config.toml
experts_per_token = 6
router_score = "softmax"
balance_loss = 0.0182
lr_router = 0.000497
Below are experts of layer 3 (counted from 0) of a mixture-of-experts language model. Rows are named router (the router's row for the expert), gate (a neuron's input weights, with its number), up (a neuron's input weights, with its number) and show model dimensions 0-255. Each number is 128 + 24 x the weight over its row's rms, rounded and kept within 0 to 255. Numbers have three digits each.
Before each expert's rows: a language model's description of what the expert responds to; "mostly gets" lists some tokens that are sent to it at least half of the time. This comes from a sample of Wikipedia text that the model never trained on.

# expert 7
What it handles: Years and dates. Years, month names and date fragments in career timelines, tables and ranges, such as 2014, May, 1989–1993, –19.
mostly gets: " May", " April", " 2014", " July", "–19", " 2015"
router:108122111146098109158102160141156118158100163123130164149100150146118115116132086104166123148105122095104139171141149129151116163124157096155118123152090152111136114150135084102103115130098121160142137113162155089170170116136096086140132141140122117105129159132157125106150147138149161100172144104118143153159161158117116138156128131092168132154178164143157160162099104126118102107135158131140149157103095150122106096160171140137112119140115133138130133155139116153114165093152156130168150163140115110156157156109071156170153111160160144163106158137157100161110125105119101165105117164161138138136158144124092155089141165093113143105112113154126148100167119156146134168126157151124163139111129154132162149099117104114111139146131118112149165148098142174134145112145156
gate1:106146163164123098144124132103104118148162153099105165126125149121105175126116141137114089127121149157131143147163119108167103144139152100140139093175115123124129131126108102103147149107120109152147090099107174143138192135153133130147128115103117144184120149166160149122128157132131129138126198134133133103126161123127107154144096109138109140111151133129152142167137130138105174161090120183124148112154075159097131136130102099104107107153119184136106148137124125119100115148150131106119143094135138131097126099122110126162142120118186125118107121091186094117119116169109093170139143159147123117143157124086121085167140153104130111124129115134134156114163135144103134124138167146133111156165065104174107102110107138177117142153154150126091142135144152188128137156127147
up1:127188124155117101103106154114135163124096140100107157089092159149131163123126104148111148141107133144120152141127129128119098115099142117146107091131112093156173122131146097132140180104154132133118124096111184127128128101149153160114074146089088133120160155125185117133159131124139124152106185134151081158148141084109092134152112104116114135088158148135125153130146165132148150127118134156165156108152098149106129131134132086117131114122129158116096149160089110130103120115126129118163089107134145153131130132115119137141110149141185145096096078113106110112100130131122145170143108165148156127167145103089147096130152139113136095098137126091140136133144114136165119112118127170138097167178114110174125137128115126174100123127156124116139125132112166163100132166148201
gate2:096101104139120101144130144102133138147112142145091092082100196123152089155113147128119176149164145111154146153133141128102136128126126125146159110079106119075127147088119068109134118169139174097133082157188079087108140135122124124110133149096127126073136094151114141136120156163077176099124103153106116118133141120096143097129146151149137090118164104083128165137138118144114106120115092126083138154142149162131094111115106142074130149129097094114130143122137151139120150148089140120095136156129123133088155087155117091176143137160184132134121114148120151147136090108137127113114136149132157159144113127126124118130142130109104130111112113151132121110128067156095083125120125138128155102157148157111133133103134131107136156147157110138085154137122107111139103138127112
up2:116141115118119113116114137096156132107150126133072118123129202163139129118111099177113166128189134144135125146125133122137124142131124140129142149087105114090144111158108129156131137159068126092087119134116136077124157150087166121125152165129085121123118135092127123143116163133117133143126155157107096097150137135129155106132155195168128113143108095106123161152129161127114106179143151122123110114133146154100102114093148159109114145118142109103087158114135139144171135099112125091096124133136132144079118092160151099146117126129136108096156111136121124158124100131087111120140135146110152118151117127124143104089161102120118128148118147138129152075133128172087164117131115117139171087132150191088134148130129108121133157122163083095064117099115129111115151129142070
gate3:094125120164137118171145147098155137140070161123114126163102078129170147157132123155128149109092151124154143141070123145149119181138162125087111164113141106097150138132142142135107178152112136168114102133132094129135125107094142133144115111134133160124111142155172104105126140078107164143163141105184114143163144130153150129119171127127146143081139133138199147111200154153152104121137096099113088159098120145100159105115132135126125155142140125121101064106090146154152128102147168156154156131125175160150146145149125146078161092156116101178097125154099132138148160124110141128113116123109129099154125119192110111123133113118159129097129130127109137134128123106125134155125101120120117112141141141129160145109137104139152116132114085112109125127122097142140155117157122
up3:115118154150095100128096122108110126145126155127131110145091104161163122162104124122131117093147127109122123159078135132090117153125182154125147151132136095167110163170146119135116101112106121111169112148160110082117140117150170127130130142123148139134111121140171136145119117099125112127118155100173128124101135126164180130140139195141124159119120160076173122163069094160162119152134108086148122114146101158127133131143137112157144147089089127091105129144106171152115118126119166147151140114146127143145163119160134111130118116108130081178101149143092142119195154081124135091140106105117110171111113145144133125140145135128112102094143169141147144164172133120099102141104126078138128125076154135140134141119129166131147143160163143088115164115113162167118137133117138
gate4:116146129158203124131120102148190101167131082088098127138136083099112132111115124094133103129089138123142134119154137122142162124107141120156151143141054136093114155091106112121096130072119144163165128156098138136179115098116131158133128137124122081158141155149151116123113130135179168165138127165133121129131154176123122146124130136128090122160140135145139113117174113143194102132123126161099129154124162153131131138120149105145130114153129123120144130139104151119138092102111117168105129147111114172112099101124129107128127100165183115157120097172110120144100108108139135145121146116102135143094097109111094115152115125104098174124144152085142104131116141157141144157116150151090112118115193111174143136117103110108118131100124104148136163105090124125118109080113119
up4:142135087139149115128134094153142139135148141108127115133122101102167138144096116146136122129107124134145152174116152095168141153125143140140140132157102137135114094116090097085131121100107113157182142107120120143180111134138140135135101174125164052094159084118117080158090121131150157124140115168126108146130113164157130082127176099129142108141162105147128131074130113123146127143091097133118141142097139122113097112154159142110120082162130139144153117111108174091157116121178123116098099162093134149130102121130163126099128161114121139138151164136099151195134155136152139132106131111095129123141152119164118120104128094106112130133189154144093171142149168152152131141162169110153167139141087130104136123143126113148174158129150159154123120142112173134129092122139129
gate5:136100144115106097094139121150152136101131163109135176107131108144163167136087132101113126142124128143103160123134154133171164161153103143184157086154118137148124144136099101109122129102122109147088157135104107144143109129083148140120105122156112124173141133123136089121142097120093093133157149150132162134129145125111112102154142100103158132146129151073123111133073094139101111090119159111184112073113115120110136129127152128107121127125107106153104131142140167138160130099151147128157113145158127139094166135129140121113138141133149156161118142118104153143112124170155108094150107100163103164166171104060084154133129162149144123128129118109133096120112128129123140141137169163068141105160143142154104143106129192127149145107125113167141154160151103164134184136150112
up5:091127149121128121145139159105135114140138117120179125145144102116123192160147105121125115122137104090144115094186107117106120087093128096161162160105146114168132128146112110154127170146116102155140129158154123125141132099157127076098120102148091156144107085131131119074134108162139119134126127158107092140096117188164173110161165126127157106111114110104134108166146133155088147134138121126140125143117143120133098100137161173134150095079143114095121126109127144164162146128077145090125122148173160116131112150134100162101097128125153111112170100137111147131138088178144123137171115117101124088140079128138111102134154132113096109128099119097118105085107135136144092103133140104116129135153154179128130090129147104146095153116156110122138091121117116134088167116151118
gate6:134076126158085121169102156147146094126160119153132144139135132141168107160131108138119136129092100106124116141149116158135145080158140098117151148105130156147106164129130073151115134133107147099130138120104124128121129110127106122125134141150153098160122130124114108146121148140131172148152098080142131120100158129121107139148161126093140099138134129097108145137164113092116096116130172103094102160108157098132120091078139160109105147148122111161138113108072163169161151121138135119158114140100101133136161161090127141126098177124143105144094122134146125119086135139155084136138173105116163117153172184147112125097131135130154114135158133176157109098105088082161155126131165118152155130122113117147105140135091109112131154117145132099123177109088107074107098076100162
up6:120154148096139158090179139076118148093131182137103107130132124088112147119114124085151144151136168140128156133144141134120156086123146130124172116113150118143187123128115145124154120135107103141116122124122107139110082125105124135101090179133126105112146124146141094090138102090113110132111159150103130124147117130088159121148149111131184138100115152173144106109145103138146095113103108093153147140114131157167166144142119066081126113114149113117122101129124110101126096074149098118089151108157141118119121145122129114139131116131122131160088151152153096170136083099119155142108091154116141101109094112112111118106131105127142146104115116063098129124118139131115113135115126092094121116118093166189144090097119126116124143118128202159143134139120116088112078119140088
gate7:143120164103105168141146137146169117101124148095104179126106144129137120138123159157195085098112130072138141130139157130131056121104127169137141134118129143146117132115134098132103155122107154098147161104094111122109124131145102120151118132090139161087078151109139181144125137116114125156146125154097131165090118125128135135139124168125120147144121172132143169125106114108109096129088105114156145141170114157133082134167123091119144153156126112140112132156142135123161164168112151172142118099113173162122159122115150101131134087142150152076143135124146075094151137082157133112136156151172147126104125136113107130116086155165111140062079142157145128111086128161099135119122135142126145133140110121112151142128134167158120079120140158134160129133123100117138125130145162
up7:128102132137163115106148145067138146120166098102121114087173131145116145109130105070124144146134130168152100109133123145121091163148158123138144167135095136150118134170121127135109148117145121131087081171125089137179087111154129149117150121161119152104137096128150055116119128127130120131127086132128173136136079119116139136130101106123128123090119125129120150130148166147131165102158115125115113114118134109129117106131151122159117072066172110136097157139153132129130133130125134123110136142135132103113110150101141135140134163187110100139138101127151167132176136141064079174138143116132127127135097112120134156154139134087117141175135087101132135131174128103155159137138159114136141144155122151151111171151115124104169157089102147136127122139176125151135130135091066
gate8:138137120155115126121104097089162113126133134123093163144139126142105213109137161106198134133143110115128134134166122160136142165125102103136111128133118112106098156130120124116122139085150108130144148135176148179122144130145130115125130124114120141110148138151118095101120139120157172127135140148076156151151123154149106130141095120149116091159139164092120164120142148113165143141132082144147130164108159116118136125116135150101148123109188156132137146119092124123084147110092105127099142081150180124160137105136170132110111108170133101094160169143156105139136111135076134095065156153107104141134139120109121123152161127118142135097105123142150094121147125132096139136121164160153116137146164095112145129134111092112148110114171100174138131182145114132154103136075073
up8:125146136087151106078118146150137120152123128146137051118114124127104049156114107157116100100117123119103118102106134090102172132136152133146178143091140115131153086100131104178101126127131122115134127129092116113138112124126139117114149127136132141128101125091115124111154086144137128122135109132149115106105148153111143116160178145106192120083137145159156093122145138132125075140111170139127088134165141137132152154140146083155118152140085125148155113179205144131140111121131161156152085120093116147107126163140130168130141126087150158120111080111111103170115142122155152161177120110122107116107158117125137110102123109139100154152141122139122124142096153125170140083143111116118118116123164162150085132122157110143126136124095138123119103100138128113165155141166165

# expert 32
What it handles: Numbers in dates and tables. Numeric tokens in years, dates, measurements and table cells, such as the 14 in 1400, 10, 17, 2013.
mostly gets: " 9", " 10", " 11", " 14", " 5", " 17"
router:112109119103083122155102165116165118145111141135155135131102129146106083096104090119158105162111132117107132158119138130144108155095163098142127141158119155084142116101144091091085086113114086143143139125156125087146170104157092125129141121167127131120139138106104115135131141142121178107149104136127148140136162148114143135155096128110168143158164154167153154154092090137090097106108166134104165158130143146131081096149167125141123106165103129133138127167140121154109147098146131132165120183113118099151155129082089148171159101150172149163109170151150121154123130115086100145099110160130126142132172147124100123109124169124107142125111117186127136121152135169136121154113141123139171132097110155147136188129140096115102129116151111127139154130120143151146128108165152
gate0:144159121123109071122141150120123153091159158132166100171072097113146111103127136102177114107111135120147123105132097134094156142139151136144153131143151195116132121138146103119128153156151116119142107127088172120168150144191131137118105122137155109139124119158150128103106129138127104136104132148129147110097070119111107076133150075099137108091148117125154144141157125153117156122162156142125095177127098130135139084123084109110086137138123100158123158153112158118132142149094124142078146128132183141125126128162129118105173113129082148111096124138153182167102113162112128144110135166158109115117115119139095140098124130127155116123159138169114162134163121139093088104084136104123062112133119137157129140097151120126098118091130118143142086120128149170113132125124135
up0:105102145140114119133126148136085164148147170111094123092130118142122138120115181147088155112173095105123132155167141154149106161154087126163150149176166101101146088157110110088149147123174136153088121085145143117147152165122139129130120114112127162140109115143131074130135164125110168117123101126100130136158143115094151148125090139145129143140141124183108108119093179120121121101116099113156126128123136125096106123117158128126157091136158140166081119118083143165117113109151159081147116137085133169097118103126094133103138164103169141158134125109123090147125121111165139127118159079132139132095133119124129159143149078150128113106110144124118116149157134116154115102105098109152143154143137113129149151161112133089153172122187126127087131113087109146089096132144112
gate1:199162114104093145114131111108128133113115100110122104168112101161152090149130141105136133151102097129162133130144138117086109121126152120130129089132146171116131121127133086112068122120151109121122142115121121094104078091124130153106129092127108143154118141144093157142146153118137182129089118106156111121092128154149129143117139145101107122135142080134144124162126083159082118126083097145110152157136156105105085069139098104143152087133111152169104110144152169149079138139134115148165135153139148143112120151106145149160103149119104099113155133128127174129144142143110124153098097093101185130126139109110148124086128132139111103133064141127120148068122144122139110143155125173147139126143111111121134165143102167157089126134112105154122148085171127113089105140120133
up1:156158190082100106133129141159129090118113105142156106191107089118092122121153174114081132103081121143151131145132122122095111127110124120152114101107121167138121140160134114118069105134156102097112118105133149127111143116115093167140128083131132130121119174177116120127145160110152121115124116104145107150125142103126106150143155158099137127107103134143124119151117117124078145117086146158131165151169159119104100128119099108156132109141140164164117091116138177168123112137124097121143145157104169122118105187144118136152152117094121106127096172123150136124127124141155152156068119116092123132141093107108113130058140116166111087130099144107114124117113121162068093171109148123142158123116143103117134142150096121147144130125107117178124154125135127092091145147141128
gate2:134105153142082085115148160133148111142164110096126111099124166148121088109100139138139133150141147155114138137164068101105106125138125095174142110132154152106144153095132113127098144133147132120124122121146153088110177101168115123134148148108147117134137105124126113135125136191123102122092106126112156125138083120122158143171070112087132135141100162134136136128110154152138115123100152152122113148158095164136115162110163132118128136129149123141162161168130155167134146134153103115128097129105132103133120173156112102149121125132138189116140150138149131128145121113106152083161084109107117133119168118134086091082099074080148139141121099195140123128176092111128094110111167142108116144129142161117130109109127166174105157109179147122111105116140127168150151100120157
up2:105160101120133167112137164144129128181103129156159135122139133122152129119171150076168170136115108103127164091107056118140113144104109138129127143126136113120123087114103103151103114091122093136127141136156106136110109088173117108080106106124135150107112135116152139137151106137113135180139161130171134144113117154098127095133125110133110142125110129119116120100098153105120144137100148172113161149144104121172102136152111090064202117145159166151144133149139128113096123173134137133160120117059135147140132141115132100118135124119100125139060148153083114114068131141117120115188153127086088164088122105143123111187093161118124121128117121143140112127146151110144126153103139111113148157143132138151097107110151138131110105158152137148125125099146146102128147116144147
gate3:080140110133111117178101118094134153137126115115194115110135162120125161096135127153144117116141165140080126155068163128137093145116130134120132130135137143101133116105102104098124100115100125144099108130157116109110134143144130089112110134125154132124125152111113112128134133150134174162127147168144133127153104134115141142076145120150167113153062152139126125116096137138124131109103141124167135128156202116186100143144114118120117123128106132135130110127091105115108127087138117118163141121103112118090132100093120093158136085107137117134106187107153099155179140120110100153126096140145066125122121137174111168114139126116140099157124121144115157096149146124148187121084167110101133156134117143108114139132164102090085111138131134144115181169136147113193164140151129
up3:072151104133129121114113138117127135145170099131158147124133134101113097129098151186162143135122164105088103135080183143148108119152164142122138084126104149135074149130073109140121163142130126132127144124157148084080122101091133104091118110122081123110106144123063149150134126127121135159130129140126128082116139128071097131121142107108147121148061139118156120122071144122090122113080112114131131106142150151126106132137135101120111094114100090156153102113122126119122115111141147120138157114122082097099094102147120129153136129173119084153151151132106136123144142126133071120122095173126121145087144111153110171135133112138147113145149094117147133117134112121160122126114148094119128126112145110111154105136187108140139061127126129082130118146131091153143128106187152
gate4:116132142101148079121089120109095151159125122087125163140161142118147092117138134123123086127151090135097164104113172134155127141156136128136126107139180135097142075139102096109110101100124115126110171103114127140148119166140103131114092146125109127140128077113092104178163114124091136109132138146147141151115130144135147134132136147142161116141139123103084117109104123101097123128074139118124152170155097154088142143125107117119154087179106088112099103149122117137120150156129076123162100144095091120113154103136143140101159130145156130112133131131178132162143103083145116127102134158123110155137137141124108154108151132142100085150113176112134138102104126102150128150104137143128172117136093107145120169058172164121115145079130177136124116113142154156176130110173130
up4:094141184122166124108156128139116086129144085129134112130102126138121121122119119149143137133166144160132123107132140147135147134137164154147117102138132156112144145115122131156069150135106168122138112121077140121114101083119102123132084117186096141137133149064096098125155119156116136135125111104148151138131135114138138104121108162111098159137136139142097129116075156132101102138093070116113163112116111159157128103161157147141118101158117116116118142155157093167107152175085093137162126132099134135116122110143158112127161177159125136115096103052131130179149171133128102115139127152148131142102136080123125117076084137146124130171129146150124101130148133130122152139092125139089153082074086117111111143108115152147129163114129119105148119114133124160128125095143067
gate5:150165131126173125145121158144155098130111112163120165138147148134137105118143163109120146123068129119097120155150122135127124095106105120109159125151169101177109171129106134136146102100071108110170104131152086152092139105128122105143117115130118120140139156093177133107084144111131166147132166122098121138122163126107145121173115112144134127132150087086121151123111159146159130130110115056148150092139142123118151166152159159112135112109131148128160112126153112178114138128108100125139139109120124124143071123150102146133073140109201136098144142120135126123144098119113133132100136147113135099125098084184165106149163168143116130113128113122140115099082131143124158151149113141128120102117125095131172157139130160106081141152179094140133174111163132113154149133120163
up5:160105130145128132115083164144119132128146165121113125142108166098115149115146074152155145156133113170135113068140103163119133116116165120110111110108161119084086071166132124142098168138144142128159140107126136120130144132099169162111114169091161142149143143131120117162121127157079156144135103117160129144168116143158149098141136137135122094126147117171100152157152138095137125141114149100134131139133132179181155105106134156073159143128153130144107137121122114161155131141146149115178140081114166134086121116076152143111137109184101138112091112161107129126094154128151083102126137079142063103107132132136140140123123132131118138102153133149134132190136146155126118129108146109128124126130087094102132138090115140150082132089113119167119119164121166116134132119111123
gate6:138105143142072170165102117090109098134165132104116148146105165126076148098108122152097102129107130133153125146147115124132140191109148146109162119123132142079143111161116111116152094129149152121127148156151113071069188107146117128092112115149127108127124144123096111134123135138114145127101125130132106099107124121120130130104101137130131131137110113124127100136125127164113125087085121142130144157145122090115071114128126157127094123139125124134100138107164145076122117129166126124136110185113132142135122098106142124188113167151129132134176101141103138116129126160125163114113157109187111146111156124128096089073154096094134117088129122153179154123169072116138136143146136117139114179101155119113127138135134091128187146151127131143078117102083105132138136143173140
up6:096141112081123090090114135148097150156092141141123136136123154099118109136152128142105130119163104085108132083100094119151127101143161145137152153103108107144106153078095111153066090160106133100144141166138096124131120133126165152170096146139195124145089105122126105162110141106113134123101122119137154125133115131172154136126118131093158142149161153136114171127112156144116146137160073146104134131130135122101155089077147158146153129103119114139099132166115115134131136137113141151114166097163120124118125145134160174128126106164129164112089139093163121135087155128095089097141098125089163126136164154116142174124160162140110131119163137145154104139140118144147120096104104105148158141119058132130128102099088140106093139161096159138130097121127116156129139150142100
gate7:100133141137124084156110147105138136136116088180179150098139163129116106127050100135105111149164103135119079149133160127141127152120108074093148135142143128099137098107149139116086110149121137093142116101175115100166141112120093104122153114128110171117154136054075103153114111181151145111133066129125129134106133172176156137152117132158118167121118148131125142154138103111156119119163122130138147114109160112153125096098132126145125123174121118108134112135108147155105132172148069148140137155128150131173145113089167148152118089129154131124135151154138118110138129112166136101107135119115172164122095160112113124125125126124162128150141123155144094137145178125151116119144150149162138112112112118143138137162085099149148140096138132105145130119107085144147100131159102
up7:130145169133104122115128132146140120129153133147123111088147142102124107121108111139144113137134140168104140130074132139141083105132138122132112120125136153165149127076116109128138168180131161090145097131144175162145150118112122094119119172106099121099128156123084126181090145195140148111114101150110142162130088114125159154149152133149149187163121120171108144168111103151132078147123135144169150140115106099098142137125105123158090116141163135125123112084132138111101116146102102138127132132133134141214094132073152127147134101112148148101150076120122105094164145091119086130141135106145131116109143128123136140115165130179138150152102142117140093133110149123127093089144147132105134137124129119145123120143118089142123173116148114125189129156150060154125116119138112

# expert 4
What it handles: Names and list dashes. Given names and surname or place-name pieces like William, York, -ville, plus dashes opening list items in bullet lists.
mostly gets: " York", " William", " David", "ley", " Robert", "ville"
router:116151102140082111148102181102165112134105144093176139111130101142093125124137133096126144115104118098102122148150155156143131126117172111160128143136090139125123124135090107092110115171125127153132150129138141093148145108129098112105140121140135128116137131105125109100140148116135132147137142150135145175153149158115139150135123124113144137156154126191170158142100088160099107120150157109148136175122120165111100083157183155142113142139098146126142162119141123177104166092147181146171153171118133092155138139138101144154155125136161139118109152141169101142123096115118094153090108114152143142123137140111083101138125189130127170135104114141119136104157160196168114134166157119108139143109143126136191117141111120094109132134164109080128152141099145132166142094132140
gate1:144069084150115089106108121072130096130120124170156105178109094131130132150113095135136099121130068116115127182152128109106132113129116133145113126175121127153138149145132121148141161132083142146153126124165142150161134140137154128095153144135136113164133140167163080107095173125154167140157113130173123134171090132128136128123130108159165159143146071162114096112123088110107110136120099078118127108140138081136095144115076142141157138116115148133137130081128135102126162112163160128154134127131100078144126131135184147130140167162160132142186168138126121138125134106108164154080125143107092142122121126127137119174133140118127102136083115102128115125117143075103123132119130178127090157141089133106150165133140127118147115130107126094147163137126119125112136114139159
up1:088094158137097111140125166154128135127094154115109110104148188109125132129132166132122151088140140132141138134104159133122108124154129135100117124139170147088126137128137146117098086123175106133181107133115116126122136156113088150161149130153141108105118145101095163135173141117137128096123084160093128139080160104114121143102104141089154140087079189144126143097136152125188136139150162098113107147119134169132120119156151132103132089139125135098085115149131156132089111133127140110108155127118123183145128103159113141144129072132088110180111130148112096122153161141103125113111136132121155138131123137142096120097116111157103114153130137114164138154137119145092104158097119093132157110114116097162119141093138118161129175146120167172099102148118086198147132156126132
gate2:162141109150088097148088136072126121111116094118151104109148113180107146133109107146131111151143109115160117136122113128140107128127166138136109103114105118163149098113112127115136137172153160117121073202132128084127130134142081115098144121160139147130079144130092123134103147135167133123171126102130109129116121130115110127177117093128102110156134121117151133151121133155076142130184157141136109121154153110136130119145125108120107143129132139138130121110155117156149111091167111161123145165126141117126133155141105157139137158168173114119160156075158110102138091180149140148119133129146126153105132143131154108094110125119105145106140114098148122146084152174127087121172137151073127153128143133150142151165160113080148141115140108084082142095102094158149153078083101
up2:113116135094162122154164123153117112114168162176129163170105148132155126141116116131100120114105156153120130114143102167101133156116094091137202132137127146104153135168119126154148088104130136132128152125120127134127141179111171117165127131119130075116103118130126138114172089065129138108123170104119124142128131078137121140109161142136157138124131130108134127130107124139151114169128125133117147120112142147108087128132153141113159101143144114112124123130141164093081111136105138127078082136138136159101128103104122112092134111139128116182099112127115199149125162071117167113168119128123119121154097133139128159121140117153091129094121125154143136125202096084140144123104114094130160124149143162112150120105099149138129149130064161136134133164123146085104098179144106
gate3:122119112158108095114149108083161155139108095125123105111111159176113107150093121160154146180124110142108129104128137119131151092105107123173126144123104156143093132109116128155114082101125140165151158104155125113151125158140114132112184112121119163106146157098142118113139146140078130120118120153118115154149122150122142164153162151149140138092100136162163132127099124160171123101138123136138163159108116125173087160120099145094125111139109161116110177146114127138111152113147169119140145146128175130143100125128160087160125145172123138123151147195128120153129125080096136134104099101122117095151110150133150138123103147141159110154124073093109106140127127134072118116108157117135143130133129135151148115107122144113168123135120118136138208166161084200145143105143104
up3:086130109146142124170122142117101135132130133152171157143146123149118103129132168109137135076123118136129137180100142112151123173143145090104159120166124120146145121129170128102112165175142117117142114145105179116112137141122140143169110124122157127075122108155187115133102073131148111178156136081141142103110105113105141130107123122130137103158157147121115108144104129136140134111146129151083097129106119159106138112162165126161126156104097110142157078113092109133155166108123162130130114133111115115123117156167134103104116090128108115143076141072148122092144133151158108154185152117133141157111105149146123106115189138082130118145120146179144159124122121135128113146127101122121139139083196155179166142118153108115091105112144164114129096126155133095135133156145143
gate4:118151100106097070131137145145180162085120168097158147104142119146113104159106151116072131098136131128144127099129133152111091131130104121156101112108135099116107115106067114122103146135157131145141166141118166123177127122141134144099154092166165146166085159123128123098161139123125123129143140114138141142099135136125114093163117122155136125109158131180115158112171086118114149122137118096149121140129143142122126134127131139124111163098084140130102138150090177162102141092119153141114075139144159117145145093174143129111175134127103102163116136172129132139095112129144102127135134135147148111120097145109101099172094173089144161118171144121180134109117125126146123115147178099095152098080106112183138106180150130133117137113120105137112129135126132133140132103163171
up4:097125104115110089129129186139163135131129178121172141150174154165136131159101182114071186110118105124144146160111135100118080113097139130137162103069142117146110160128086119133110102105140102131120142136118134087154072098156111113160135085135123105142113137095126136085145154115136131141115112128139123149119150152158134159136127143141108115136106126122146133113144077147118141089106096144138130115130144142174115126133131126124113118108120146120091166153109187117084170115140151119155116123120157120161124134172133121105135145118093121135123163173171139163063141128148098156126138111111157103121064129130096145154122148115149155102140150105134118116132146130123121097110162102122123120122105153172178114168120104129136119145093113144137114124126078100133148087168132
gate5:094173137088138127110192113106127132176128155109133136173121086122137122138150154118113124114143149113106138131115115134119184138171153166136113170121093146131118132150163128167119103169135177120168116109117111117134101124160142120127130134108182146071148109112096113102151167127109078155099131140095105161112115163171166158116173137097144129156144146138143202148123121134143159147133103166154125161104121183169155145135150110121130133125130142135148149116064141106100150106118156128115125172121139113170129117155101169102148134097103127098140139114148165154139142091152119100163112134080098106128122106144117116139090112129137139153159110140129139130122085131136094127115157082112119120106127113111138111170100131090119146155160134123143122145169116140132132126120152
up5:112137108135100103141142143119151176159141156101133125147154098097171098166159149109142129102130099108140132138118140153137163150140121146122110134151095142140103138120160162127093114143165142147168153172116125153160125170169114089126139148106173139071125155130142102104126155115116087164110125124082125151131138140155161167122135146107101173109166165162151173135131107135132144118125105160142098164125126187160169152132131126152100137125106151096146123094123104129104135148104138143129143156098119126186136081159126131163151118117130111116116143141134120126118113081148122135128079077094085090113158144123101107121117142126147123120137110147119135102132070136119098122128156130118122126102160120150154098122119130097140102182156145115129171137172087142130138065093149
gate6:129091089152127099120120135127129153100178114116130155132147113091118110111131132107113108127122106127121146172172109177118144130094097096127122191142148154103112110131088134109121175140129140140112173142140154135170087105093103152132111143093138124152153128107139108126142124108113099116189154164126121149089141151129159137122116106117128120193149158160143099144107109106135162116154131102131124099140118102110142154088155135135162102139153161139143126123100112123095145139136144123128140187104145122163156149113130092126124157119163077149124098102098151102143082124105090160133166099116174121164119132107081163077096097131122128116127127142151132121104116171152134154122143160118116132136097110112184111164130109139113146140124109174128159099184135133127171127094145
up6:104116100129120096122151106115127168131165136135147144101159124145104119103141072104113119143092102151115150131140111098131117176100125117090136091107135153148162142112146125151148124132128117140106182130130171128150075081106098123147160167142129132140143141106164105120161105119103120097153188151106123137090119114144131131118076110121082167143086149148112154128124170141120135140120130118115152095151114144152116109142130094157127148107112115107145103111161124120121124146105151146098147157066103099145138117105118123097155151154152167161168131107054137135106063104116136119129161154119126127162107094122108116126117119134132133133147169138132159117104112128133130084151135112153097155129095165150184126206122125151162110137090130140143089135096113102137111108136130
gate7:150176113087100121120095113183132112108112114099140113163157103135100144106159129117094136155146075090128062131142153127098115119155146144168115137131126115106105200102117162104160142121155124088132143141102115121095111186144099147108113153118134133144121112114130181118129146144123109133123155132175120104177128168115169134168118128124139110127118128124105114126106184129103137124142069082129169121150158100105099112148150147145119101118139126141115160135139132119177155105114137127112108127136120083148111106153147133091171136125123153104139141097142136105059151153127149141099117122111164161126115109120113124163157150077127144146124128124128102151124121164110118154159146148113115137172132118150138135167133124139096145158128103167146105100124106159125174105178125
up7:127164101089134145143103135149129099148170115095107122113140141138123090131136099095090124133128139090136106163190130134107118100133110158116134134153123128132107152095151136125133141135172126177116105126132123121095088114154130128105122123160140145113127106113149101094147147115172126122152149142108137110140183174120134145157157118084140150134137123114151129127080160160102147138138140143163151103177146132087129127133138146157146166079128137166114123142143132109179129109131129150148094129136128093137093094135156149100134092084140144104160132139102140118085150169138112073121141119123131155126109093146118105184133128122141135163143122077126103129159131137157123120146135073160113152155125171126114090129122133125133121116141074149127153068087137166172114101190082
gate8:167153134135141118125121156090123124126131108086150110130109124145120134121088133166113188136154152108134119117151101154136119106181129096159122106132137126127102161103112125074119178146146122112120149142145102133138097147095168139140154172183110169121096156128144086111155133167152126090141106160136145157160097139130071162121116112157085131149154139118128143143146102151128158117165152096105167143134152181110099138136139140148089137118135150093113126070142182135126123129098123102101144138116152116132095103167137136112113113167129130108132127189127150149118119142148092126104139153137132166120116125107130143149126095144128137129134077150117107162133116138141080136117097117144117062115192174104121101138077114165089102144114105114125105134100141111128127128139107
up8:136159167138121181107079158126149112106125142144137122086159148148113140140153141142151117116152135130140121138114170118090138145139139155132122200108140124085148132130152079118155133149127115164141157106156120082085146113080138122122143154121169130130117136163111156158107119132093162143152108131092123112127114113142146128124133143124146101109163062144098104125169131098136133136157128111160098124171117120127094145168141116126108162117119157147114093091170109133127142095136175118127161078101098085076127166106102110135129115153154104152123088088102071088123112130110108107116109119141136099182153180105135146149128161162121137167117113159122139142139143137126136130161112112136150160138098076125130155121139120109136152106115119092112116126162082141131092119132122